Weights of a small mixture-of-experts language model, trained from scratch on English Wikipedia: 64 squared leaky ReLU neurons an expert.
Below are experts of layer 6 (counted from 0) of a mixture-of-experts language model. Rows are named router (the router's row for the expert), up (a neuron's input weights, with its number), down (a neuron's output weights, with its number) and show model dimensions 0-127. Each number is 50 + 12 x the weight over its row's rms, rounded and kept within 0 to 99.
Before each expert's rows: a language model's description of what the expert responds to; "mostly gets" lists some tokens that are sent to it at least half of the time. This comes from a sample of Wikipedia text that the model never trained on.

# expert 33
Noun suffixes in titles
mostly gets: "ization ", "urity ", "retary ", "tural ", "ency ", "atory "
router:43 66 35 86 71 46 69 62 24 48 57 39 50 31 59 35 41 57 52 55 48 49 57 47 55 54 49 35 37 36 60 42 78 50 46 49 48 45 70 62 46 60 53 66 31 47 25 46 56 59 40 52 71 68 43 36 46 39 58 60 62 45 60 31 46 43 55 52 55 47 47 54 38 70 56 46 53 28 60 62 53 60 71 31 51 52 48 28 62 67 40 82 45 64 35 37 56 56 52 62 50 56 33 54 42 67 32 71 51 43 49 51 47 50 35 50 52 57 35 52 53 50 48 55 76 40 54 47
up2:58 58 64 35 76 44 55 54 45 56 49 41 56 55 45 54 50 53 66 57 60 76 33 58 63 51 66 49 39 40 47 69 55 30 46 37 38 56 41 65 51 51 56 55 57 79 54 48 39 42 45 68 43 63 37 68 52 55 50 45 43 65 69 42 58 45 66 78 71 52 51 39 36 55 21 49 60 43 51 68 32 48 51 43 72 53 56 45 35 61 74 57 38 48 34 61 59 48 46 45 67 34 55 38 25 44 64 48 60 27 47 58 38 54 40 49 64 46 41 44 53 66 28 71 33 36 51 44
down2:39 65 69 38 38 60 57 54 63 41 40 63 57 48 61 47 29 25 58 44 50 51 52 43 28 53 43 60 49 25 58 33 50 42 32 54 69 48 76 62 53 57 46 36 47 41 38 39 51 45 29 54 60 69 24 52 26 66 58 57 54 51 62 44 51 45 53 61 59 56 55 59 59 43 13 53 52 35 62 44 51 49 39 36 48 38 47 60 51 55 50 45 63 80 59 54 60 39 46 54 49 70 48 60 52 38 59 45 21 46 41 57 47 48 22 57 46 60 36 50 32 36 58 26 57 42 62 65
up3:60 46 47 29 38 53 42 58 71 53 45 44 49 47 39 31 60 40 44 25 55 42 36 44 48 50 58 73 42 42 60 45 54 31 50 54 54 43 34 51 49 64 48 35 54 31 53 67 50 38 54 26 32 50 64 76 63 31 67 27 48 74 51 30 57 61 43 51 55 78 40 70 38 33 54 44 53 56 61 45 45 66 51 64 41 61 40 63 48 40 55 29 28 54 50 43 71 46 35 42 54 55 40 35 43 32 47 48 79 43 44 38 42 64 59 46 49 49 40 62 34 61 69 53 59 46 50 58
down3:59 23 56 36 64 46 39 31 52 39 51 58 42 63 44 49 45 65 75 38 47 66 58 53 34 50 54 22 39 27 49 61 47 56 44 63 47 53 48 58 51 46 58 28 39 51 56 48 70 35 59 42 57 54 64 40 49 66 33 51 75 55 33 49 42 48 47 70 48 38 68 57 59 30 53 41 42 50 49 56 75 49 62 59 59 50 38 53 44 42 35 60 31 58 40 57 36 55 40 59 64 61 58 50 54 61 58 40 28 27 52 56 42 41 47 45 49 65 30 26 50 17 74 53 59 50 31 52

# expert 6
Punctuation inside numbers
mostly gets: "′", ",", "–", ":", ".", ")."
router:59 54 45 49 46 78 68 45 39 53 58 37 41 45 59 34 40 39 57 59 41 32 19 43 43 52 63 49 57 51 46 32 86 51 48 71 47 53 67 41 72 41 39 36 42 56 52 43 38 60 50 53 64 53 53 61 47 69 48 38 26 52 47 28 43 69 66 59 40 46 64 55 43 63 55 51 51 34 84 51 38 67 56 44 26 53 59 44 58 65 59 49 52 47 28 46 37 43 43 45 51 34 27 52 20 45 50 62 56 57 45 61 46 46 61 37 49 54 44 73 44 55 57 53 51 46 58 63
up2:85 44 74 53 47 51 55 44 57 42 52 18 64 48 42 56 60 39 50 50 60 24 47 78 46 60 35 33 51 42 40 49 64 43 60 36 50 56 49 80 43 35 43 46 28 50 54 39 45 34 59 47 43 20 58 49 37 23 57 55 60 37 49 41 25 37 69 40 62 65 55 53 53 51 50 45 40 43 62 62 44 52 48 40 43 59 44 44 44 56 40 52 56 50 44 16 48 62 45 33 58 31 48 61 46 38 40 30 51 30 39 61 59 59 44 54 38 44 59 48 62 55 50 47 66 52 60 57
down2:37 59 34 47 65 53 30 34 38 53 41 56 48 65 65 40 71 62 31 29 50 41 52 66 49 54 40 51 34 54 46 62 81 47 22 64 64 52 41 55 39 36 44 53 34 44 53 59 47 43 41 57 61 40 62 26 49 49 65 48 27 54 55 69 67 60 55 62 49 42 53 36 58 36 53 56 47 64 84 62 39 62 45 42 53 53 78 59 65 66 55 58 43 69 75 31 54 65 43 50 49 44 55 56 47 53 48 49 47 73 58 27 43 40 53 49 35 47 56 65 55 43 44 60 59 52 61 37
up3:47 74 34 41 50 70 43 42 47 48 46 39 46 42 40 49 60 43 63 51 47 32 70 70 58 56 37 34 59 38 44 46 71 45 49 32 22 46 44 61 62 65 53 63 55 39 38 47 66 32 37 49 47 52 20 52 53 52 87 51 60 48 71 58 66 56 65 47 33 56 58 37 42 53 52 39 58 38 76 56 50 65 43 40 56 44 51 56 38 56 55 72 65 68 44 39 18 58 34 68 48 52 34 41 46 42 59 54 29 53 65 43 39 37 42 59 46 49 54 39 56 40 47 47 55 38 68 44
down3:61 42 50 48 29 61 46 36 36 44 50 36 61 60 45 72 67 41 51 38 45 33 47 62 35 45 48 39 42 45 40 29 60 44 40 43 39 73 30 24 48 54 75 74 28 51 44 46 45 44 51 33 78 42 50 37 43 50 53 39 28 56 56 40 53 59 47 43 47 31 37 50 58 39 60 51 41 35 48 42 57 35 51 59 22 65 53 43 58 48 49 51 45 39 48 30 44 45 46 43 40 74 40 37 32 54 54 62 52 29 50 50 36 52 75 48 59 52 69 26 52 67 49 53 49 70 71 46

# expert 48
Mid-word vowel pieces
mostly gets: "le", "ra", "we", "Le", "UTC", "ta"
router:40 57 45 51 46 37 51 56 53 59 46 45 46 36 64 61 44 48 41 38 41 23 33 55 45 31 45 39 34 62 56 11 57 42 42 59 42 48 45 44 56 32 50 52 28 33 39 38 44 65 47 42 79 37 33 44 28 31 72 55 66 39 32 33 33 65 49 43 48 45 48 48 66 66 43 35 58 27 62 49 52 62 74 42 48 61 47 51 38 42 50 56 46 65 48 43 47 68 22 73 49 54 52 42 45 63 52 48 49 64 58 54 57 71 49 50 44 33 57 58 43 58 71 32 58 54 61 51
up0:33 65 44 50 36 45 70 59 45 63 62 46 60 56 52 58 44 50 57 57 51 44 58 40 80 63 31 69 31 65 24 46 64 60 35 42 41 38 48 67 44 43 55 68 52 40 42 60 52 61 53 65 62 43 37 39 49 48 58 59 48 46 40 35 55 68 71 53 19 43 56 52 46 53 70 35 56 44 42 54 62 51 65 53 71 50 36 26 54 23 46 41 68 58 38 54 65 21 26 70 38 52 61 53 58 58 41 61 44 41 55 45 35 68 56 34 34 61 50 53 56 55 51 42 54 36 40 46
down0:59 44 46 66 50 44 48 47 63 59 52 63 51 57 54 49 36 52 59 41 67 41 57 59 49 44 44 37 42 38 38 56 29 63 46 34 39 45 47 71 70 38 64 48 43 61 44 49 54 56 48 46 47 36 71 52 40 52 68 74 56 58 63 61 61 49 73 23 62 54 40 28 43 45 43 50 57 46 59 58 43 51 64 35 52 41 66 49 55 63 50 41 72 65 64 31 70 47 64 45 47 66 53 47 56 46 17 53 63 66 42 46 60 46 70 68 13 20 36 42 45 44 38 53 61 47 32 51
up1:55 56 55 50 69 44 52 70 57 28 43 47 44 36 58 37 38 42 52 55 36 44 49 50 46 33 47 57 48 55 37 29 31 59 39 63 65 42 58 57 46 36 65 36 34 38 63 58 64 49 67 56 26 49 45 40 65 54 42 39 73 61 67 53 55 33 51 46 62 67 50 64 35 55 65 49 58 46 36 38 38 41 32 45 44 71 27 29 37 49 42 52 65 50 29 48 51 54 60 56 58 36 61 45 64 65 66 28 72 30 63 59 37 54 40 49 36 44 35 49 31 29 39 36 64 48 58 34
down1:64 51 44 50 51 64 36 53 48 65 65 42 63 54 57 39 53 56 60 67 46 49 72 33 43 62 36 67 58 53 71 37 60 57 64 41 69 57 41 63 63 49 54 62 39 41 55 42 52 45 34 45 38 53 57 34 23 56 46 46 55 48 40 64 55 25 25 49 50 27 42 64 47 52 54 52 30 06 52 45 39 53 47 44 55 43 41 59 52 71 28 49 52 72 50 43 64 68 54 54 42 56 44 48 77 46 61 44 47 43 57 66 36 59 35 61 56 36 40 50 74 57 35 31 51 66 50 42

# expert 39
Measurement units
mostly gets: "km ", "mm ", "kg ", "mi ", "water ", "ft "
router:42 68 47 52 56 34 55 36 41 63 66 40 23 52 53 41 43 56 28 58 30 45 49 41 50 28 39 33 31 39 49 44 67 50 41 65 59 53 58 61 56 40 56 59 36 47 23 56 32 58 40 51 57 73 32 28 31 36 48 58 43 52 56 43 48 43 71 64 50 52 44 50 37 54 40 56 52 44 64 60 30 55 72 38 35 55 46 51 61 82 59 60 41 45 34 43 62 42 37 69 45 53 32 51 54 65 38 67 47 60 55 50 51 56 36 44 64 52 49 52 40 78 53 41 76 48 44 36
up1:49 43 64 42 37 25 45 64 67 43 43 36 49 75 37 54 55 47 67 68 48 48 54 27 53 49 60 50 50 64 40 52 61 65 69 40 62 41 28 56 41 49 56 46 42 34 47 39 36 57 48 40 76 41 55 53 40 53 54 62 66 51 43 34 52 59 36 66 36 58 49 52 53 31 54 37 44 23 57 55 28 41 44 26 39 72 67 34 55 45 41 69 64 60 45 40 61 41 58 58 54 54 62 26 42 40 34 50 36 34 59 61 40 55 55 54 51 16 41 47 33 50 57 36 43 60 44 38
down1:39 27 58 29 70 46 58 36 63 47 71 70 58 65 62 38 45 84 60 27 40 45 46 50 37 46 49 36 66 32 45 46 41 46 51 55 62 48 61 53 49 50 55 36 47 54 47 55 29 40 49 26 48 35 49 48 49 70 40 41 61 61 52 62 82 56 34 64 48 60 54 34 35 46 62 42 65 54 52 64 25 50 42 48 60 57 33 48 47 57 57 53 34 40 43 56 49 58 51 35 36 47 67 51 30 65 44 31 29 66 47 58 45 50 69 61 41 41 44 53 46 51 52 59 70 54 32 30
up2:37 80 59 77 47 36 36 33 53 59 50 50 53 68 68 55 57 43 58 41 52 48 46 44 62 30 31 45 38 33 35 62 39 77 60 32 62 51 51 38 53 62 46 37 40 38 35 53 32 45 67 61 39 42 52 66 71 46 26 54 47 43 72 54 35 51 57 34 59 80 26 40 63 47 46 66 48 42 62 53 43 43 75 49 56 46 32 40 60 55 45 48 51 42 34 53 52 41 43 56 34 38 58 44 53 50 57 68 40 58 51 42 55 54 69 55 37 21 61 50 58 35 56 58 53 44 58 54
down2:64 45 38 67 64 49 41 56 39 45 46 31 40 70 41 63 55 38 52 60 40 67 56 70 59 39 53 51 51 43 56 46 54 72 38 24 56 37 52 58 52 51 65 57 67 52 69 44 33 45 55 25 67 69 29 62 51 34 42 64 42 42 47 72 43 57 47 38 66 55 57 54 84 54 73 38 53 48 48 53 49 49 44 33 66 36 65 47 64 32 56 31 46 46 63 50 38 68 25 55 39 55 58 53 50 40 40 40 42 38 52 43 32 45 42 56 37 39 39 40 74 39 61 52 59 32 36 45

# expert 29
Abstract noun endings
mostly gets: "development ", "sion ", "death ", "version ", "government ", "education "
router:49 61 28 74 86 41 44 51 45 48 59 51 39 59 48 43 36 54 45 36 40 67 44 51 51 42 45 33 51 40 62 42 63 44 48 53 47 52 63 67 60 35 44 72 47 44 29 45 33 47 39 60 66 64 34 39 36 41 70 50 47 56 53 22 43 58 49 53 50 41 63 52 30 70 42 46 63 39 54 48 21 71 56 26 38 46 38 27 64 65 48 67 40 40 46 49 54 51 49 66 53 52 29 44 42 52 48 54 39 41 62 55 46 58 36 55 40 60 56 56 37 73 54 40 81 44 43 60
up2:54 44 47 37 53 51 29 59 41 38 34 66 32 52 41 64 59 39 39 52 70 55 69 60 62 34 34 49 54 34 49 67 48 56 44 32 33 76 46 58 74 59 53 51 47 47 36 53 44 58 29 65 45 45 52 68 31 42 24 60 68 57 49 41 52 54 55 62 56 55 16 60 62 49 51 35 51 34 55 51 52 43 40 47 68 69 53 35 61 40 34 31 64 46 54 37 55 61 47 65 43 39 41 63 47 57 45 68 57 80 64 53 47 40 59 39 43 60 54 58 27 55 42 41 50 62 51 27
down2:48 40 42 52 71 58 57 43 45 55 53 45 59 68 65 70 70 69 50 50 53 54 51 81 64 46 74 55 53 41 78 64 47 55 38 33 53 24 26 58 31 37 60 65 37 63 66 43 48 56 32 38 43 57 54 50 49 45 54 52 32 47 60 52 61 47 40 53 52 54 31 53 41 51 43 66 56 67 53 43 40 61 42 44 51 40 63 43 71 45 56 50 66 50 45 35 58 31 49 83 23 53 45 62 51 39 71 53 45 25 39 48 55 21 55 41 56 52 43 51 41 48 65 38 40 46 40 48
up3:55 38 37 69 44 48 30 46 43 42 65 51 68 26 32 53 55 48 49 61 46 50 57 21 42 73 33 33 54 36 41 34 41 47 31 48 66 53 82 71 51 27 49 55 55 49 49 40 22 47 34 40 53 39 64 59 39 39 60 27 47 70 34 55 61 71 49 65 56 51 49 48 63 46 71 22 61 39 55 45 26 47 43 50 51 50 39 51 50 51 43 54 56 42 68 39 55 30 44 55 36 63 56 45 41 45 50 52 42 63 51 49 41 51 62 39 61 63 43 52 55 27 59 46 41 51 68 40
down3:45 51 47 61 74 48 44 34 55 63 56 59 57 45 42 46 52 48 54 36 35 70 37 41 64 35 44 47 41 49 47 55 66 57 37 46 55 39 70 44 36 32 54 51 31 40 35 56 41 63 53 47 68 38 40 45 50 65 51 51 60 45 34 56 58 43 69 18 42 67 36 41 61 67 59 47 65 51 53 32 35 46 24 44 50 57 55 46 28 50 53 83 57 35 67 49 29 63 51 49 40 47 57 48 47 31 61 41 78 44 35 46 58 47 43 21 69 48 48 51 39 27 43 35 38 37 44 50

# expert 56
Place-name endings
mostly gets: "ington ", "ford ", "ham ", "ville ", "ester ", "ley "
router:45 65 33 69 86 43 59 51 36 49 49 41 27 51 49 55 54 49 41 64 46 30 45 45 48 38 44 39 28 58 64 19 55 55 55 50 30 60 37 60 58 56 51 64 48 43 31 40 42 64 42 56 84 61 51 39 62 48 61 51 60 49 54 53 48 63 64 51 43 50 49 59 44 46 46 58 36 40 76 47 40 55 46 50 44 54 36 56 52 78 50 67 53 57 46 45 31 51 51 63 29 60 25 58 40 69 37 70 42 63 48 46 47 62 38 51 60 63 51 52 39 75 57 72 72 43 53 41
up1:60 43 52 57 57 26 56 56 69 50 40 62 58 42 50 52 49 51 45 56 43 49 54 49 67 43 31 36 46 71 69 28 60 81 37 23 46 55 58 62 68 50 65 51 52 55 56 45 39 55 43 45 56 42 71 61 50 57 42 47 47 50 42 51 56 61 23 52 72 66 57 29 63 46 45 69 53 42 67 69 72 64 72 33 62 45 55 54 86 38 39 65 52 59 59 50 46 50 67 55 60 42 42 55 56 48 38 61 45 31 34 47 55 53 38 38 64 37 49 52 65 72 38 34 56 59 49 51
down1:54 42 47 47 47 58 30 49 57 84 42 65 36 60 33 58 50 36 24 49 29 55 38 61 46 59 53 56 46 64 13 35 44 53 62 56 42 49 55 51 53 44 32 48 58 28 65 66 43 43 55 64 68 44 71 76 52 62 44 60 52 69 55 47 45 63 49 56 48 45 61 25 59 46 22 49 49 58 53 59 50 55 41 39 55 44 58 33 74 47 65 67 67 58 53 65 71 32 61 45 50 40 52 60 45 51 55 58 61 39 46 46 74 37 39 31 44 35 55 54 56 58 46 65 39 50 51 54
up2:48 58 72 60 68 50 52 53 41 51 51 42 28 55 50 46 33 41 52 47 51 60 49 37 59 56 45 80 22 43 42 29 60 45 29 51 34 65 50 46 55 77 61 25 60 44 56 45 32 60 43 32 68 23 53 45 54 39 45 36 67 56 40 48 52 35 41 68 46 71 46 56 65 53 45 44 36 62 64 41 35 38 35 39 66 67 58 63 40 53 36 27 74 57 39 56 54 64 49 73 44 63 43 35 54 50 57 44 52 53 58 53 60 57 56 62 58 70 63 37 55 55 48 43 63 65 58 60
down2:42 33 53 54 57 55 34 39 49 56 24 41 57 35 15 64 26 40 44 56 60 45 47 55 63 49 38 45 45 43 60 57 48 71 49 43 44 66 44 38 45 61 60 66 53 41 59 45 46 69 59 52 30 48 60 43 38 47 42 60 60 56 32 66 64 28 25 41 41 37 51 44 52 55 59 59 47 66 45 54 63 38 61 50 53 56 40 44 54 55 44 27 50 68 56 49 20 61 68 44 47 54 54 65 28 32 56 37 64 49 34 71 41 63 40 59 51 60 48 18 43 50 58 53 36 42 35 32

# expert 53
Mid-word pieces
mostly gets: "public", "ission", "plic", "proper", "exist", "clu"
router:32 61 42 62 73 53 65 43 51 47 60 44 48 60 44 38 11 33 41 43 32 50 21 61 47 56 56 50 35 45 59 41 71 43 36 50 34 42 44 61 61 58 38 62 34 50 52 25 52 57 54 50 61 75 34 49 55 49 48 54 66 67 62 49 43 37 51 59 44 57 62 56 46 80 49 26 54 49 66 51 55 72 40 35 49 49 64 44 48 54 37 74 52 61 52 45 34 46 59 47 56 48 61 51 32 43 35 58 49 24 51 37 51 37 42 42 35 49 44 72 39 57 52 57 73 46 63 58
up2:52 46 56 47 51 64 31 49 42 43 62 67 53 68 53 41 46 49 41 53 47 45 40 62 40 48 59 45 54 31 72 41 60 50 49 52 60 54 34 57 48 46 58 56 55 76 35 49 61 56 55 57 44 63 41 46 80 72 16 52 50 45 29 42 47 44 64 32 50 68 51 53 34 61 55 56 59 68 72 46 40 45 23 21 57 65 58 55 39 67 54 61 40 32 66 49 33 54 37 65 37 39 57 34 35 39 78 59 55 38 44 56 49 60 17 52 32 47 47 48 59 56 60 50 57 56 50 45
down2:60 41 49 50 59 38 50 46 34 54 58 66 65 46 57 34 47 44 50 41 40 34 26 74 52 64 41 38 83 53 46 43 68 45 60 55 62 41 45 56 37 58 53 44 66 60 41 59 36 53 59 44 40 45 65 42 68 22 30 51 31 58 58 58 77 46 44 64 61 60 35 60 34 41 46 54 49 60 32 51 35 49 27 65 50 55 75 42 66 36 41 56 55 46 49 56 42 51 46 29 51 43 45 51 55 40 52 67 36 62 53 62 72 63 26 47 47 44 60 63 55 65 81 41 42 65 45 55
up3:68 45 45 80 58 33 51 44 63 29 34 53 61 29 41 33 48 44 58 55 47 71 36 46 76 54 38 26 43 57 76 62 58 39 46 45 49 48 45 59 62 59 61 37 22 13 62 48 49 47 29 49 80 42 38 54 36 44 59 45 56 44 49 53 52 47 45 49 33 62 53 49 55 59 51 46 38 47 61 57 27 46 44 44 59 49 54 58 53 51 31 53 26 27 52 59 51 55 36 39 36 44 34 44 42 48 34 61 47 57 49 52 46 32 55 46 29 47 52 50 39 38 33 46 54 71 60 47
down3:69 49 55 52 42 41 63 58 44 23 47 65 49 65 43 46 59 43 58 39 34 71 44 52 60 36 57 48 46 44 60 55 59 34 53 31 38 65 42 44 54 57 41 51 55 24 39 68 53 46 49 59 67 51 56 63 50 49 43 50 54 37 45 32 61 41 51 42 29 61 81 47 38 54 52 51 52 62 44 55 46 31 50 42 54 43 66 46 53 40 28 51 69 59 59 73 26 38 37 54 57 33 62 39 60 51 22 48 57 40 55 43 58 14 64 57 56 44 42 48 56 20 43 33 50 64 27 46

# expert 8
Mid-word Latinate stems
mostly gets: "loc", "cre", "struc", "direc", "coun", "sec"
router:51 64 41 80 51 40 62 39 52 38 47 41 40 28 54 44 29 43 35 40 26 61 33 43 28 45 60 52 59 50 53 48 49 58 56 53 55 53 39 67 54 53 30 47 19 43 47 32 58 62 60 30 62 68 59 43 64 50 61 53 56 56 49 34 31 57 36 48 43 46 73 62 41 63 46 54 59 56 63 49 61 56 50 40 36 50 45 50 50 61 40 59 45 40 52 32 60 54 44 57 49 38 45 45 38 67 13 59 61 40 69 68 40 49 25 56 38 58 30 83 50 55 47 38 46 38 58 55
up0:50 49 59 48 52 35 49 38 41 50 58 51 39 46 46 46 80 40 30 36 34 64 37 70 46 31 63 64 45 43 65 56 45 66 55 55 69 48 58 47 61 63 50 50 66 39 33 62 56 62 44 33 52 50 55 43 53 51 40 35 35 60 28 40 33 58 72 60 53 47 70 66 34 44 65 41 49 41 68 62 56 54 60 40 31 53 52 64 55 62 41 31 43 61 53 58 90 41 60 47 55 38 53 69 34 71 50 68 59 59 38 64 72 55 44 57 44 38 34 50 58 32 49 38 48 70 57 52
down0:72 56 48 59 73 63 34 69 40 55 48 45 51 71 53 49 55 72 55 49 55 44 37 35 63 47 39 54 51 40 29 40 56 63 41 40 57 40 53 51 44 47 54 60 71 36 51 52 62 39 53 34 60 54 42 57 63 78 63 38 58 60 57 37 33 51 41 35 74 61 41 50 20 57 24 60 35 44 61 54 56 60 73 50 38 67 54 58 64 67 60 58 60 42 57 59 57 71 32 31 43 46 44 48 58 41 42 37 43 41 43 72 48 52 62 49 56 31 59 61 34 53 43 57 68 66 66 68
up1:52 29 59 73 54 42 56 53 34 57 33 31 46 30 60 64 23 52 71 41 47 80 60 37 64 59 47 52 56 59 38 44 47 66 48 58 43 50 30 52 66 52 39 43 47 32 53 32 40 45 50 50 36 71 62 37 43 71 52 54 68 47 53 65 40 34 49 50 49 42 53 57 49 46 54 39 40 56 68 33 49 48 60 57 28 53 71 47 51 55 41 37 32 42 63 41 53 44 47 61 54 49 71 59 30 54 39 51 47 32 67 68 29 55 30 49 20 64 49 40 42 37 38 33 57 47 48 60
down1:53 36 28 60 55 63 52 35 52 65 33 63 55 32 63 53 39 48 29 51 46 49 61 60 49 65 45 65 61 72 58 44 51 55 61 32 47 65 44 51 71 57 47 42 33 53 43 24 34 65 59 50 46 45 66 29 48 46 49 62 57 34 41 48 29 48 39 54 38 68 87 65 57 19 46 53 57 61 36 53 50 69 58 61 42 43 63 49 51 50 44 54 56 61 55 52 66 18 31 28 66 55 47 66 49 29 50 45 54 45 42 49 46 38 43 45 56 49 48 51 75 44 61 43 49 56 27 56

# expert 27
Vowel and nasal endings
mostly gets: "ina", "ane", "ica", "ville", "an", "ia"
router:27 56 50 78 48 24 64 64 35 59 52 52 38 52 62 54 26 57 36 22 43 31 37 48 44 52 57 42 29 40 60 26 81 49 42 49 59 40 56 49 40 45 38 70 36 37 51 49 60 55 49 43 59 49 59 47 37 46 60 61 57 62 57 45 60 45 47 50 53 41 53 50 35 51 42 43 51 16 62 59 46 51 60 49 46 58 46 55 60 54 40 66 53 56 56 44 52 80 58 83 45 40 53 37 18 48 39 69 38 40 47 44 60 54 52 40 50 45 51 60 63 66 65 56 51 40 72 43
up7:42 37 42 37 44 66 46 63 47 44 62 44 44 63 38 43 51 60 78 65 54 72 54 42 53 68 60 30 60 37 50 54 53 24 54 44 54 54 63 32 60 46 36 39 44 37 46 62 37 57 47 39 43 69 56 47 49 28 47 39 52 66 70 43 43 30 39 46 37 40 22 42 58 49 51 50 50 36 63 63 60 32 57 81 28 59 64 65 47 49 47 57 66 50 36 32 59 59 42 58 62 38 38 30 48 33 45 52 48 38 39 57 56 74 42 31 29 55 48 67 44 36 59 49 49 49 41 72
down7:43 48 65 47 56 40 69 55 62 51 37 42 39 52 55 56 66 35 51 41 42 44 40 66 30 41 62 31 53 56 41 34 50 59 57 43 58 56 59 64 42 65 70 40 48 51 32 43 51 47 51 58 50 23 41 72 59 36 54 47 18 47 29 57 50 43 46 73 40 60 47 67 46 47 63 29 47 57 51 61 51 39 59 65 69 58 54 22 69 44 49 46 52 41 56 55 63 65 53 58 46 43 46 57 45 41 63 64 35 57 39 73 63 74 58 37 51 31 63 49 39 45 36 42 59 80 74 64
up8:50 52 52 69 43 47 82 71 47 46 38 52 57 60 69 62 46 44 45 46 41 53 50 41 35 47 45 44 31 56 68 56 44 50 51 42 57 28 58 57 24 39 37 59 47 27 59 35 44 58 60 64 47 56 46 42 71 84 57 38 61 65 45 41 17 48 53 67 59 47 40 34 52 38 27 33 39 54 61 34 57 50 49 38 41 48 50 32 44 64 45 72 39 42 64 43 58 71 43 58 55 51 61 41 32 50 37 70 40 39 46 52 62 63 38 32 39 61 43 31 50 57 45 52 61 39 57 44
down8:70 56 63 43 33 51 61 52 63 68 68 38 42 63 36 58 49 32 34 24 65 61 60 52 51 47 33 35 46 52 54 55 59 32 37 45 52 37 62 30 59 57 28 30 52 53 60 52 59 51 39 40 36 36 47 26 68 49 67 69 53 78 44 50 44 41 35 19 56 54 52 55 54 58 66 44 46 42 59 55 54 53 47 68 28 28 52 46 55 49 45 64 49 52 46 27 49 72 61 51 73 43 53 45 45 50 32 55 41 47 61 44 33 34 52 34 34 37 73 52 55 50 53 58 64 45 47 43

# expert 2
Countries and year digits
mostly gets: "Indi", "Europ", "Pakist", "Turk", "Roman", "England"
router:37 54 42 45 56 31 71 35 50 42 53 44 44 46 48 58 33 39 57 22 61 46 31 48 43 41 44 40 25 29 50 40 55 55 38 42 68 59 51 60 63 57 25 53 34 40 54 40 51 54 61 48 48 41 49 74 55 55 55 40 63 46 46 37 30 51 51 44 46 34 58 46 54 88 59 27 49 44 62 45 49 39 31 37 37 42 53 52 33 56 58 80 53 67 44 60 64 59 36 71 36 37 51 42 44 51 36 52 53 45 39 60 45 62 46 36 43 59 50 72 57 73 64 75 43 42 64 50
up0:35 40 45 35 61 57 44 35 28 39 39 49 46 42 36 37 30 38 61 40 47 40 51 46 47 33 25 37 27 45 44 49 64 66 35 50 74 51 42 55 71 63 38 57 37 48 66 59 72 40 33 52 69 52 71 23 61 39 54 46 59 53 51 33 46 43 26 42 41 34 56 37 58 67 44 63 45 38 51 48 76 30 53 45 53 55 56 62 68 63 56 66 41 71 52 45 51 52 54 57 54 42 57 37 40 43 36 54 46 61 31 77 39 27 53 55 50 49 56 50 45 50 41 63 42 59 59 63
down0:32 50 51 34 40 59 47 44 52 52 40 56 46 24 40 72 57 24 61 52 71 58 50 44 29 52 68 48 53 46 51 47 67 48 63 42 61 46 39 58 46 43 34 60 33 68 58 75 56 62 35 40 29 31 52 52 41 52 50 53 29 63 45 49 58 41 20 45 42 63 42 68 49 48 53 47 59 65 58 49 58 50 40 54 47 30 42 35 41 53 53 44 57 45 53 53 37 44 63 48 86 39 58 35 57 34 57 43 44 48 33 40 47 37 53 66 49 56 79 68 55 50 65 68 52 52 76 67
up1:56 47 75 47 60 45 58 63 57 50 59 45 43 50 31 44 43 47 65 49 40 60 27 25 58 50 54 50 61 51 42 63 59 50 35 39 67 64 58 51 47 61 38 54 58 68 53 47 65 69 44 43 52 64 31 46 60 57 49 45 56 51 70 50 45 34 31 51 35 44 53 68 58 56 45 39 48 64 74 38 35 21 40 49 49 51 64 43 49 78 54 49 57 50 33 73 68 76 62 56 75 65 23 57 36 50 30 59 48 50 65 46 39 60 53 49 45 48 34 49 47 76 53 38 50 67 48 72
down1:34 22 24 33 47 48 48 49 56 55 53 27 39 46 46 43 61 50 43 46 41 51 38 43 36 61 57 65 50 50 40 35 46 40 43 71 48 60 61 46 33 63 45 54 54 49 43 62 62 52 42 28 49 56 44 54 51 35 38 59 46 38 39 27 37 47 76 53 31 44 44 69 44 43 52 44 64 50 55 54 26 76 56 51 51 73 31 25 58 65 70 36 59 41 45 55 67 52 51 58 46 50 46 66 76 38 38 37 50 67 42 39 28 36 45 44 64 67 28 60 64 44 56 28 50 48 49 49